Below are experts of layer 6 (counted from 0) of a mixture-of-experts language model. Rows are named router (the router's row for the expert), gate (a neuron's input weights, with its number), up (a neuron's input weights, with its number) and show model dimensions 160-239. Each number is 500 + 50 x the weight over its row's rms, rounded and kept within 0 to 999. Numbers have three digits each.
After each expert's rows: "mostly gets" lists some tokens that are sent to it at least half of the time. This comes from a sample of Wikipedia text that the model never trained on.

# expert 38
router:550484418501432570476580497446475602454525552456487504560483569445511543463554467588521415508488518446527472444527413541565447462560541514474482562493517386516447552516472559538551521582527573435578377518464506460441501487503420521445513447
gate0:553460546522444510521467449603523436502456549452470537451547526492517532580526463468448425475531565541490495416496532455513524545511585508550538581451519515520562532515622399587506514505493455506501543509521568400507600421478495572536524480
up0:558517550433492403509482500473521426408502538531534490503455563508507475493511494575437498516514569523474578478540425451540488467520510471581429549500568543605532435554409489505460510526483446577502453535607461526368477455406515475456449591
gate1:526475506503477458486466508551566490437456482572440507581520442469518460460557478494511493428522524587518486452596602501455443531450609487520529431522524577512595454528434435487487564567505542619464467561634361487429519495522455529554508469
up1:473537600502428465488582454518428433504582457568516474526438523489492492528458519435463525550481547508564568529460492586468545470495473530532597621490402508470523448476507533578484559503480551467473498369492527502495422453510463513500652523
gate2:605540477538453432538488460547485516525476446531547536450544477426507410458576524544522568506460601493443523447511509504512497501522487531544562558376530497541488494562505426526397536479541502542438437498468482448544434589501516464497412539
up2:590542477529476514486448542496432497450520453536532552477519416505477576438479542468501373500475503424536450495443555511452381513595434409441449422410519516457586541483516564489557494512561491498603477531503513567480503471541432434599464425
gate3:456492474527453492606504536508439543493427515508494477540480521361470471595480486545528446441537505483542523432550539543572483487552485543637480514483397459545399452512504485450460378430478551419564532499528562462528474455582586465407497508
up3:449492513461532465410498429560573456527586581478493531479523561437533474475574484432503607459427547524476542484414445473420386518436539482509510428424512452414395477636494462471464568475547441587472502528558436463460472477403417510420464508
mostly gets: " However", "\".", ".\"", "\".\n\n", ".\"\n\n", ".\n\n"

# expert 39
router:526481422477423537402559556458424528491522531455493460494445550462551499462482443579535485521473494460567546511531471484609482504532490437468492516479536425548458495498434498538567516577509605474575411537472527490467455393524459408440473504
gate0:457539417515433437506441583506566513459498511481455460546596515543463487502496536399547557446454602517568460482516488465451535491518515535535427496478461469566567490546475506522461519475474524456473556495501536459488525519492477589483501518
up0:473499528421533557554557494492561455502433548474475424550569496502522513538467476503409534450485513534536479437517472447455475466499472465530592550561453564463456472540526504535532541441482491581508532546446474454458486593543431503451277558
gate1:552442552478611532442564420434516486470477462488434442506413618569528488553508570465515547469528462507494490438452504470413469589495488481488439516505524586478401527542545486522530436542457491499513543473512528501488477444467520538437536493
up1:507464420467393460494512502463470527578473496547491635492485511541473507498572613541516483624541418526478446456462426488522574473471492508520562435534471451479479551552515568334467558537523502524450550530536448569495407441478522458539469499
gate2:486483464587471510491505524445472501346514501498515549518475565525471550471480503522546449448504373502493622530402496495486447510532505564553512456499565473417457466510456491487480460463477459482480453462451533511535438486537435572538437560
up2:544597548512496511436543434473510485454455477484520470432553650561549548517542476518579422525502490490408489532421483547411471449505466460495583551496511563467499530410550485465449487523419558438560464493482606416537443534360483497391512555
gate3:524548496373574472455551485443440517537519491480463396542457529457462485516461551573456515530520478505460409544518467503482522512529569531478511546547464521476588472399558462571547488475457476485472408408695484437467439539515545429441498464
up3:435486432561513458583471453561522454396422454612579537546448527566542495588506466517532511490487414490515492451462574497448435509563499459527437563443416532525488467493526512572498587536539500508373526532538506545471537475469623511483510553
mostly gets: ".", ").", ".\n\n", "\".", ".\"", ").\n\n"

# expert 19
router:496404450456488515476508588466501580461553511447432465548497604487478534470477467518568548546445512382550503446543508532559396427543480510442456502511531457516448582581508502524499541551458581443469430504460487466463478503514460481462453492
gate0:556525565504501532486537509592526430468561522481509525454494421499538500557480481488527473424467546560435539478462591468451457491513527507525497450508466502445577505470593442495532581557497507470535535482438499406558539526468493471540562475
up0:512610506495469477440507495556474547440535591394451434539496319493471565559437525371495483451460492479527476481365520440447494569544496446503544500489422519506507612404516490456575497489458477499538497476453465452467520497519529503529584569
gate1:463502471499503460527512547514458530507563481493539517582528511479422585631461536493503473479499449560474607473594503453486496490556530472539505430554504547580465478359500431445475552485461577545529531448471495528540532611504490508473423485
up1:522511586449507502542536518439467418392568571419519502475483661535509505470500530537533531639575492499543502461579525519538516368507459472534535514427599560560520552483519488436497463488518579410514409468500562407520481544459489582446413456
gate2:506546484527536391416524557614472571544446507442487516525560549465522556560420511486600506477533516550511645456550424511380469597558525434459476480452599535510567505528453549445520629478469555461435531480513525526509486507499537542455515500
up2:481612502569487490351507527552496438603442543494485402401540459499471493493456564476644556509616484420533575510515505534457518488508408535449440506518546533563463459554496467522517472544505508470437482473521557434484500510490542514556513556
gate3:466488441542451478497420465540481531479376462539595546560536459485526523529528434509457525555415499400492466487521517556475538457486566547594476577598529428482455490476546493547419538530497511527532445519469456497407399508481423489500494481
up3:493494454455494491518533467489565562473479472569559494576440444521506596456404523457515491512514595442521471470425545433456457502444509584465469469485510584515497550592497479518425457448463551516502400483449493505456429595479556581456455532
mostly gets: " is", " was", " were", " be", " has", " had"

# expert 1
router:547449446443500551518601514446446552429524530419485471535486507472601522456523396548492476519457462404548483443501445513517466452481540440496468541485570460578465524604506489537557522558446557513601524518473592410444525505560427441486427489
gate0:508425490527461482575571537478476503429522567525576576525595453496483547437468492539532500506514470427487501418564507573439412486475525503606529471437462477417423517508537462450543550540483592562621531515530534505549583511506563510475518530
up0:457516455541520505490438461562569347519583446546540458498509535528461479530547506462544462495454514535555521605528546489436393482522376504394486490583582503493480443482535520522398463550456516493542453395506493496515457522550487478605460482
gate1:586507463440532568498468496556431435497469435495487524527493546465484489510490493511475499517532476531504547463455389523487545515476476570475650449509602444553516486462482583526515477450502470491522545601483531532476406448465463519545617573
up1:495496515467465471488489536511518528562568468466543546522416429549548534492496595559552381561496506482500519460537535483586481567424486487510534530571552560468570544402459571522453452489439455496514489559558518498465451485581461556493512525
gate2:516494515575445548474554540570514507564656503389552559491548521501468586482499436383556511548457563412535526421563522486552519435503478546573458450478527473480541520516523526503470514564426531473518517449478484519505553465574515461471575460
up2:524497453489525482549517517529528447385494462528553493464547427478516514402477537556462544523464511525466381548497525469436527523583539498520539522543593517384470460554519444482459448450570411492409429585528455410452494531482506460526563457
gate3:549514453487498427439502436524514516436436442510537491524561512447518526446427534406530511549532530511465503580496472484484530547487411561502471569488499588512496456461497443488498528477408560501523440528487507479524530400455511347394575505
up3:550500506491429461501464465479416484451578404527554487441514504478510501500465571552473476587559543414390469477517500517506531454523458501445527521532543498527458479468523484534492553515491539469448462642475520440502408478574494419503502531
mostly gets: " •", "In", " across", " within", " In", " in"

# expert 6
router:544447474466433597456513488529477522409494544505464444585420595531519515448636510586566432525503472414569591473554480588530508498527541463541473566443520433491419544502416490584542547525463526424508502534492533451461472456571456515476500486
gate0:427535498560557533508483446452534558557471479501426606502587581513428618525507558430615469490449591521446534522439565483492435417502588487411554532594451483479493583456623477502534471545516546560533461532504495471530567477522472552444535530
up0:576499530493513476557485526521462542496517448581480465591510538487561484579351482464541505482449576542486410544519525523523495472465419567463509600523430497496577469516466483467519513507469493524578469471458530513443470584653517501473472511
gate1:458490534495532406446452494503492542448499438494471486455397526531462490530441395445553448488443518508477456499492522561469536561439569528510451595493431467453450550603502438478426482520561509508484384538515533550560501486591491443543538408
up1:426530456404526513498497517529460467450519410484438481530490421524506493596590427538509480407468568432535495458466589552502564557488414583547523536529504580575506495467523515561505495438434474548507504454478513475431483490422435453553532545
gate2:460541622423463511462459475582451472484587495376403518541440512461541484531448508499468522495516549427455479512416525444485449477476438540500451503552417468516438488539467527489495459476518532482521588604578577483507370466532463469429502480
up2:514586460509384476529532513550551446492464524455516492520413516475487536547553507521494484500543617635492477481440571413488439500451502571537494538528445513438452546429515476449428508573489501477461501592538540581517411532568572531496476403
gate3:418524504407517493553481534523446509396475489457569416519483458521574515493498408531467498420407493628489550525481520516555541492514545447550411525510497523492520421482463461582446497600427467509419449525551433518573544498555555448515520529
up3:366529452455453487504484474497569563535418465550466527530409456533556515452519524400547524453507591546581466475595523427532493476478510525464567525500521540486591434540523602492534514510445531509463549502461495505525515607533441517491532541
mostly gets: " Jones", " Smith", "ley", " Williams", "son", "ber"

# expert 4
router:518493469461483514526491524512422549474558602474512442558515536474562534447528418542535425508510547516530477485605387520539446461533508429477472519472515431569441528588491490573551484504487580504549471545454530448462475448478432454478409460
gate0:530504565511471518434507466589582587554542550572520545519549558529466502432522524533511490481551445522473399527468473506564450416475514566523395448497502432444519550564528470514465510507554415500456517598504427545537479459506532445459539566
up0:583508538393471603468473480575485560439533504536511421501482573515498427479501511454514525460549605603485412521457625538458465412538552529459540465580522406540397530563453512554442506399500469499539516482447481486533487536489584581489557508
gate1:475521474475435494508500532510473537533444553479525503481479516525460449513550466446448472484484460501501497597406489579452495513461493538491498468567487512392504482423536553461501475521540473442468516463510435489419537416510576528578570482
up1:489528476456463416472561533483515533506542542448463483588512487540479451449502501424430581494437509454491416531366492538482457573447517553465525426532490527469561548511566553487555516548487422417434542402487544490477501513539551527507492488
gate2:457529495511487504500547523499575481489486435508547483452530486522523506570485494531462472509510507423471554578477638520420535532578510589466495488460434550501558567420522531563403491459542587520494500394605484455547513623504538519560480502
up2:508605493397432574488519582547479466481510420435540445551426424529508473532573543586487539496508557496551357531485545475473611501582458565511503506504460403523534591476567524516402534427464573458476489596477468468442480498475454466520570520
gate3:455439525468471504440460477537505526483399528539533567428556484523486442470489515554497535485517534509467482462461425428428465468513543413473463426520605462437499516461427511504389498523511451520434464487473512490547409563530493524512447500
up3:526459544512413562461583438557484509511440465467455498496508496507501474472567386555533503520508513535456533472488418507418513459459577553550529438478485450497568541479466526583587492531529539499504507476520590363544460579566412512481538595
mostly gets: "),", "\",", ",", " in", ".,", " within"

# expert 11
router:495479435452418571462553525474467508456569540449434401557502595471603509479520455566545466571513481392523513473584421547523529447515604490531428593485534422523493504510413465488514528518506596460469481546541567475483440456514378490501411453
gate0:419416544527507556485504476452470544528470476519496649451488408470468607498457459478437439482471425516442410499365473480518490516524503445447557476511474501474416514439447449456467508464527478575514470458483528514572557545498581573553429479
up0:583443525580460470580482447608534506482491481455440491498497479490486580532591560573538479493558559446541384498566588437431597428459515504513428438521521603495500500449503472520512509514466507528482485445518487557521510406509519537553530468
gate1:446516600570462508577396524535507518531461499509451459463417503518546518596491565534509478446572635573480464489511604562490569455454445473503547551539583550509550466456513499480535514440575484513420470429459493447480535518434537500531545480
up1:504425479516503445549487554535518419515534511478507481557569557491513480513426523564526475532381522524508514612446565504486468498526520522400475526567535524530514501533566608513542533562516478415512498436451468527489471470489530503448455399
gate2:500542459454441505453456516523441474528546490474440463623515531550501532578486482471526490471592562454477476506475504521451441603548552593537479397483517427463561531510505391552488446464574519639502493472554529495384500459455489504598481440
up2:515426554447516526512482566561427440470370605545566503578514503434428461471523540527499452575443522467464451476489444491517526513557524425526504424475588471456536509499507489494481429474505493466477450491449562529493484427494474426495465490
gate3:453517501497555582570564495454559382405448535515404503483527454501443504485534570517562547466479548420495506487473503456489520573504502415468586565452434467559509428471510524558501531515509540479524484445506554555506508389536498499560506499
up3:428543427477492546528492566511472503527440508502466529568611527509451511451586461569400444480504506488495468440491509503456498449413476588473436586512501474468544483527493455479452593482465503537440442543444527420538475472479483453510566434
mostly gets: " David", " Michael", " William", " James", " Daniel", " Robert"

# expert 43
router:583448420421507508510587590466443501416468579411449515521460518446565565541517482571532471551460527471585475493484450543543470480511534447485414531449575488519434508512405551500578510551465531446582512588496620389466478485542445517448483442
gate0:514496542508569533557431541444572522511516600423526536495579526565550658440433469454560464491457549536521402422533525473495435477494531504499445495498443470533394533522435497485398444557499480492495428516576536483490552523492498520514452490
up0:536422449484462493558534423458505492597396446490485530500474504452538607487547474490571537533462458537520503468495449502454458434538575485484550436390581579482414537547509524497423498543549455456532533401526537581466479544428437514520474451
gate1:494472540531472404484460510480489547456490483573537539500569434569458554418516506482556432571456510541428535514497529490583613556492611422447527508544520388472543582487463498458504500556516526484448516365488448466531434500465459413523566551
up1:420475508501481459491464516500544568449442519528409487478491539587465586520525537583564540554443456438463512467545464462453524476519438556390589547521512539493500518530525519451575517418509465535451504467354445477420605517544550537452501568
gate2:486508483455483530559492464417460431528473549453542428586471503529524484505615476436546521427462466471563510521446516516535514560436631477499405556463495475482482522458528482439557506444469493516586448517438561477385650508603434448530499559
up2:423466463484443446543483515460477408513465489374481518483492545453515473519542511513482510469493442456558574545475540472422469545478505494460513499439384413500529539460586472448499542506506593506492485447486453413421587529596483472548478560
gate3:465475543487404576449487521464531524615451540448515544421450541553499539402493490474477484534537591399433597573503497511478508526524544517520400577585451511484444450579484506543520537512528494422507477411501488522473510449442516536425623577
up3:539496554331519476551445512480462506517460453585530543478471584520480478513520524585459437545563410425554472476466504538577481491519549416525489567430498511499461533475489470471474509514540546498445550568544572418477470363495530548479482470
mostly gets: " Racing", " Avenue", " School", " Stadium", " Street", " Center"

# expert 17
router:576458484452450561522584504526460481458489600446405512528447562443545502419589402550536414584444492430486503448550467603524448435524598451507384590459555464556441530534446537528546475554450488466578434580463603416501475473562500495417488450
gate0:491507536525433543418419445393454487580464472564535540466472471531505477443468474449499502444410504521526440511478464434544398571541428552398557408476496580481513462464513436595466526507509467560473428437481443476545474555512574466497544551
up0:376536450453551435552449525525560461468442556539558545501564521446531544631484493434507604443594536540524529470473548455500505622499481470502545465382461457492513502539573540460535572519437496455444529554441501587387535391464436539446433559
gate1:403565530545473452474499390475587544396577408435505567494539482345488411518475477542489534508519518593508507539582537496544569581579481531505496478541480464556541531474633537404466483449517487541430586548534536625507471465487400408579480458
up1:474493518562467591544332396483524438527473541578615397528474594463491547499403520577421563497572493444483571586551552563524476548471501457462464514520507552423573532507449506342529492448509553490444495509503544477443465481503469480449537517
gate2:554429426539600530533351505492534510543470432528303524506559503423467441513464501566424514455436484505475517552453472503482526509469605524518460540564530571557506489445581395472397537537476493541530447390514476434543418450399525458527471552
up2:406442463530530475486452481525514515523571444553437539452440431433480477506486544602514522521442577543608473457478490463432528446411459468466584422491514538626553480509445547616598508468491473473439516491568479484506485516444447507540552557
gate3:435545528475482538505502426535483455527517509450498537467602404469548423514452529535463542505425518473512495489463557478544475463580509496477510444534460480556482497461544482529456458539542528465570421529556537559462577399509557441461444451
up3:448569404465534507512452543444542506451418575569470539489481472489461522520454571458537533445501444565552496484547537470550512539391480450444378663476649586510498443421498463533555542493464476471553492511558528507510498507428413530477498500
mostly gets: " American", " States", " York", " British", " England", " World"

# expert 9
router:492494507423502515406538504489461530384502482471428398534469532505543463459535433441546485482445487411555567466518484564572454435521527458532492571504517456572453533488498514476504540576428589452517479569469498516423508463526427492440482477
gate0:474405390480512514519430458538509490533489510578551465421412440523460514460580437469490511416570529489527560503558422535491446474495445554433557451487470423554441492467433588448420529559474438472372471495521428492405422462552570558544451494
up0:563465423481502513600516486531571434514481507440496427464518441495515577529416475561490458550429487529501467528539478543503438547432510549383540519500556544477536550573530491478557499542555504542516464493499397468557493519550522528531472580
gate1:456573482619466524514493492506505484410476497537585534412433550412514435537549432508522563557457435558506606499616534459494533468460453468501469505480465495600594481457487435512492571506543475549461511477491599483500454432501542486456433580
up1:454504504585435439594492562483623471421479469457525438421478503456462372520572481552460451493435424559452498490535421505524486461568489451366594511514495435503534475501511413509536515498516491465537484539555614518502525481522515436554528465
gate2:502344545496483496414386465509497487547484489468491504444475492565482507626534420415413473484465452490461502546593432411495520490475592470568408514523433519543531552466486498449367606527440486425561574501559528575474595427484456544445414463
up2:503645488448481501621582578407535495541449439462488450514633417548514497494511449543520508491582493552507511461549539527486495471497441520455581628576468563468400457501601490496523427436539502460460440515428511502530416498455512457556436649
gate3:519508529533432513645496610551557510527393390583439479507449555454472522501384545505505495518522494594530568486551473543565425349574474474488418532501485475565450578540469492507473557497555577479452482479528526481513473552429421558544460476
up3:545500469482396489447468595516463474406476488478453511456509487523492526440517468506454553547447473560521684484474507607571489484452540588489480486456563487512478523569614537441510458451467508563522553509483525465508531500554485515571529431
mostly gets: " have", " %", " Votes", " has", " Candidate", "|---|---|---|---|---|\n"

# expert 15
router:513432469389430547468482586508468488484478553434517416554494573434538587481498507532594454555469452469579498452494495542530499423536552445450470606499497432528460560514481519564546528546474565479500429542526530518410518463573472442463478484
gate0:530556460474487484517466424539387571498504580569464454533523574457460594440545463534532449482510515469499433502485508460389503455472419441500433413508528491463507478449507518472492454526589462588517471522439517510482465520480398542468505470
up0:543488523609488568426580475484534506529546474526527472466463461545486427473519447528537547499507533498463452533460444579459535529570442518588477465530530397447485468437558523475405549479499460534534544562469474573510510423471501507413456376
gate1:596593442468439468440505454422516543462566528514454421491553562506499505480575437600607470463463432543562522563512528463413485409436534475477467559493501553522529522496552487552507569535520487508514509469455460505418490437471466458498518557
up1:424517501452481479594510567612474516486460575536444466495474494502462535493481561454427552524588448473531530448497524671571567513492432432605467526486502450490480595497508445482481492462495556478445391481484555433598490503518530615465573474
gate2:459557410494485509563522518557454468460541524467565514497484453487545405496504455486397464481447445470465491619422465574502469536522527529451439524539462518484549445493455477438514567501478490532558554400458529570464514452561526422517514474
up2:500564565513591579414487486528597447502465482437548525563578528499504468440474514469520473473530510517477548461566447588577572540561504522522555508470506539550567499513497604546440475573469478372485433468497498515476407524606417451514529519
gate3:503491487522527511469466521480536428421480463384537464528495433504542377483564465491441442469443405493482414528443472446477422579561577496527570550478546420563523477512501465439537520472499413458455455551543586489513553469472491564559518514
up3:534415494572558612516533510463458540412526424377560524503413427541515483461575458521452453514392496483490511494518469503452523462533505500535514500532455513505488511523522586503554497532448496411505486501522544497455585520543472487585536576
mostly gets: " Night", " Love", " Show", " You", "!", " Your"

# expert 26
router:551435485485442545494557558462503586469505500503415485598486581432533566498530458531480404522432552512611514387531418524572490462554546473504452537397549487541436586504455521529542573569441552425545419542495496433480481488545482422416464510
gate0:524562485525401436525499400509499498458490518511593483532565466517538523587567543470501493516560474498500573569505450501460524575515375373514490530559521476444450450526507474378438577509532608562462537510445496500479522578498452525564380508
up0:546434487491476449486414568404490531534557452473494519377465474579533431485412516528554511445463575529576604541523539530518482516477566458492463622512435493544546513432584508498513553565516525418428548479404496588431542547447528487520494530
gate1:580542472562396466497552486517464439575493508491522471468500509478477495516542518472442532583447469437529559480546468583392565457451489370486511461467449457568513497558576445458536522547468502516568508564581537571450513542459477532415541505
up1:495434534492482481438529607484564549503549537561410542521508429520538478523556439603531495596439462536456450592483687492549510466560523515605462483517546508446547424570442482436531466428493460402505421553522510516497511524493568511560479495
gate2:525565552427529583571461424510545541464498440576504454398497522453460573386547487476518553588529481429508521508518465490466527472473524491567609494484470491439541557504473514495484486564489461432475474400440442514488503455521517518601491501
up2:500491445499410554512400509517514469499371452586415517508473565417434436534515461429520504514552529422527562538476445416538557458483513483551424451397595441572514452524555568514435593466442507473504571479516481481518488507469515477506467424
gate3:461638601422505506548552442490473505436451473408497570451498459509488532524467530551565554610477452441413431595459446397505479528495505454480537453426516527544418585516519462461457452410540519576522496413499456509507525624468481522572587502
up3:468520559488413412437517559494549442523495538437493501460477525472482452494421530498547571545471566486385438424405454476448475496493565525457501441423483558645482414470486431489567505517532495465542451451465518441581510553465540577482594455
mostly gets: " version", " father", " addition", " album", " because", " mother"

# expert 14
router:509456402418512538436551614440470597422603487435432471463457536464514509488479442606605464508473473440495494471506494548550517489521516509494465466513485464533523505539449461557509538622477505428561457530481504510426448475488426460419504438
gate0:506485529521463421508461360462450481485592543392430403521379552504543472460618499524448529508499500481475508426527515523503484465625456521549586601481428466496502512508536518463481478456491595530549500478525471475434534551508526452459477510
up0:544387498475488470593476462508525501445502457414583460444566521471517549520594490499432544581451433542398483438555478425549548548480488463556543544544479427642465459502459486440451523444546548502529401503497540458432517508553476439513410583
gate1:510500403550535481546571534399439473452466524393463500538487526548516456508459517529507506517480461439519567478569486578515519546481494491475425543486441508516473416503490495423482465439597552516449523538502590522454497484596521554509513487
up1:539463466497588496548494547450448473505501501429464568480504438453477450434526487493461552542539461596585553441518438479537480530539500419373564476610552471586501506467538468497537460509443487482431479529493477455505524516524480422503441421
gate2:555520489562503494476564487523381398510495466524503544428470532490511436409616471505502568494590529483469509531580543504531463534545510424540429441500529456511500562540461479526482470449536540466455454453451536455489465442484427467548511422
up2:519541574554517500568475481562456451542527590490462526446508575510500498487480537473542542588583447518487484555463563473465498480425504535556509558507501497462393360493483437483440592494453515466434498591399499462530561445490550542516481484
gate3:526541516512484472511557584471516536553530549505547553529528471500515493448537568451423532471481452562480416498425519485442482481443474372579489433513513472510472482409497546434557557499415462530506525524527478486397524489478448479507545508
up3:541578468474464403494522525405549471462549559415365534526548526490455501553536511507510523461469486523424565542434466523385460512493484383530478405483507510476478441478464532518534523636467470507558559557500498524558528485576431407518556426
mostly gets: " any", " without", "After", " After", " before", " went"

# expert 42
router:543517440452478588552540523458511503467520489516454447482443561424552561508531438607469489516454496487561500432609430560503510509509613449428445599467501419517470503524466519511602532558490558479601474586483509465493477498536459430409488493
gate0:452576529542393489453593508482546587518539517512397584421494459558494512507432458462518503543516440494450531482468463470452517431562564570528488524516449488409461470491502487512500459433519539478541494486490598566480518474439413533522555462
up0:525477485545491521443524482528519407495550460481550465506534455508474493486509559518525352563446507605553544527559459580473492533427558541442527507428573481523542501572510540455505567521467496541438533440496495587489500461483548436461508584
gate1:578517512477435530531529558496525595486532514425462489533441464464508627471494550531454463442521554455539550557497452398526524495548467536539559458448495541487541483469466565445466440500508466481548521452407436507595498607433417552424456506
up1:435490530511593592440534519492580479589525454522581470568517535512491467449489541555604518514539462464478569463519533460473465429444619529490513525520585471475432441588534516547360521507530564520416492476438483478562482558570506501587516465
gate2:524514480515429503445533467511581552398428468449468524482462465529495542495510560468550499411471423465470433577592433552547461476491526511454496544549488373518482485564498464545529503469541528483480560495421520537517453477474441430419578463
up2:455480531463537526479494478448400493389481540463414546497497437484478611488434502500510442519512556474487497376482533480544564530469471533479419556461419561536494534459554475600555418474543455491450658508441604450546481469534442378491435510
gate3:542547540593517563478519593543613514438483463514580571510500563449543495494432509543496545398543503551459477539415578494429488521524520504455466379633499555469479492477579485492505464474489560488580568486536465547545467544539448564477506477
up3:509453625504376514471534416504470502517537410425441519483503533490530570442554472441448467530462571463574460476562454525520479428481531585556529509567429538509482517507448506508379545482457510496469583449497505577417575499436532426599514431
mostly gets: "|", " |", "″N", "°N", " —;", "%;"

# expert 24
router:567516445470491538502482512429496504468499550514441472478514551424519530429567519585502490502414478471543517465584469585583481497476498467528420564532601499614465523544450537473481566511420530446562444559432510469476431454607481474460462507
gate0:544464463463514417482492499509491550459478439507515582512522541474480442522513476526508491509539470515518412492495544595564547402490463482447527557509409467485487489587505508526543477489511543522524424531554516571492536398493570479468491488
up0:422571458422524486561529431498553519576441535495484548469552400503516473466542595487549522538489528553548464536558520471538507467547448500521519459554454550447546475455510481413434524438490558502512516532453517518597481363410599576549515550
gate1:435472557510447502404523490448468501639442452452554481549525514607478537498515539481480555573544479514554493439508516510533462495526467468508488512463546540438457582477468545498509470495472536515420500510449471451540471422530428552503523498
up1:487520540381521612486493557436524554632447456424542500572483451437463536631538456572508529540498520497495431449534413536563524553562463449464564455499553528481546527625559530457526403441499532494518468486422535528534571539549473544480478501
gate2:579576564518482479517549509624511463541531513583440497621450486489525520448469487582515409515463531488516474553445441540491448497514454490506500460465432477483529429525456573429547544496459552539475455354560445437523447386515462489510509579
up2:405491495470496489462576578456530532605553471462547517546535421544479494535534516432482476495393454426507476481555522507515407462555388441609562491484512454527483588469567500432521529502544529476489496493453460542551514456489464511506435493
gate3:454478503472524523490529522526524506566494537629530401512372429497509503397451513420481480512489453446556517578432513499496537410473518481515508536493570519434463554556546461541455463535504391512455403526479425514475554634532578503523509573
up3:478546335521442471514574472525532492417473522462528557545551538484491505531512508591562494482514585489462433473471515411466467488488433527458595546475573452513571455457605550523486495492515441512511539484428564581491524467516513480517469422
mostly gets: " after", " his", " before", " during", " for", " After"

# expert 3
router:582464471449422545396530586438446550481521531527505448599434498531475554436541495556511425546481486414587488482522420525513498392550514448518486587454525467494500529517459551555511483574545529445504467548501516527444477475489479482413512462
gate0:422573498423506561465441382425524514587464515469488501529545433518503551507452521536498444429460514528521474567491473545474551495495421531541521530549564477523426509514433504553459493608536519483544495510508466508569490472483533462530527476
up0:583508548626553423638513595417413463460470492467540468552501508502503559490618496463495450510603493527450566582481385471570584584531462547487469528432503423574542490548593469437491466484512572601586485501509504497406481399605514406386468598
gate1:453489473396514508473518450595473464540520432530485522460441506425460524496493474594427480485566547495402601553507622524577468510584518497454501476561537460524553478520442467494473471554468544568528436436533495497502477454474537541452427592
up1:532473461469496569403575448504451441513454502528499534451492468538537567543487522518556502449406555567564403544491590560505385443519585549406456622539462492479500416530492485511543428555480432486547471446481426532491461545443483531605468443
gate2:500421530465587522504426497505550539462558419480454492506467447530480496519497440513502416492526490456510527487493478476423413574515493525529587576512438416626545480483519511440505548507434499557525456510512432549497513545522455567427529509
up2:454420505492505597540468562523486443556553566519441433509552517537511540535479507509506469569508507506500441471484568648462488458481421432516545460545497509551533562464550484508465527483581410520531437492485525460395557501475450460463425519
gate3:489561437503523476532479499535468456488559524545494528510442490411444483569559547475522439555523391514552486526458551440423600457562503546470486558465544471421425475491551540533489508505487469485491555455466562534470528443589539414448449542
up3:492523400439568423541453470602524447446583553420540486530530483491499519470552521517522487522429491503564530456478489445451568518540500561505524518529435504467423471503491459425538477537522478448490450518519548425514500376494449470571513454
mostly gets: " father", " mother", " attack", " daughter", " wife", " brother"

# expert 20
router:540484453470400496505556579454472564431528610453425527549524586483535525403535422493481401507439535474608540487527479495533451434508560459513491492444545479529429559593503583501602490519479584486547439545436560431519483516510521500484395495
gate0:443524445475486519519500478412398501626526557515495485496522532468487458516482494581570615421384482585513441509587464482518557416512492502509556540452465465517436521517434473496552526446486594556549452559487555484487507514473495487507427491
up0:479544469513434467496489434441564475543452625455536527382522506476481469426496541532544484510563464544422539439540532526429601522467496405561567482495522494518429415429504435469536477529570512539565401466475513570504556470532486470457507442
gate1:474501475506508471522509497489492551566581550477496560494589517542508554394483536423460546546469470501547435484542525473455515485450503523438468542467490536539516589590511528513636476386443543610460420491448486504549542435470463545579454482
up1:449454446510478466564416585545479472516544488464362538593552566574496495471428492487500503485507509516618479486552515442463428455474603483453556512546522559491440600520531470493596523460412550491547454519512483487480642546536538472573482595
gate2:479496503549495531523501492520440545517496530503470508572486432498462611506485514398456522492487514530506496539480495538479467549378411560523472519470517623507408599392485449488515461439406523506488413496530469561548436549476508538497511554
up2:528382504350468547489563424521510448472530488489551530443495448467513471424466532562482474532488505533575484505400520544503433445602616479481497477611516478514583535533536541370529476493457510493393553402495467443524467478512520491523429471
gate3:569580456525506357457420458519470450458551389495541516523524597513523483532557480326518445445521488436401554543501467520498575592449471448514507457431549516514472510435560568541500530527525591514514496490476514472576480489591443508600521530
up3:512556453570425530545500406508524474446498450518480546502500570386521544407384464592554380460520548445523431513539402485438562429514475557471488514547551477561603377545517485435590563514498474510502504504442453518482462508504525345493578479
mostly gets: " they", " They", " people", " there", " games", " members"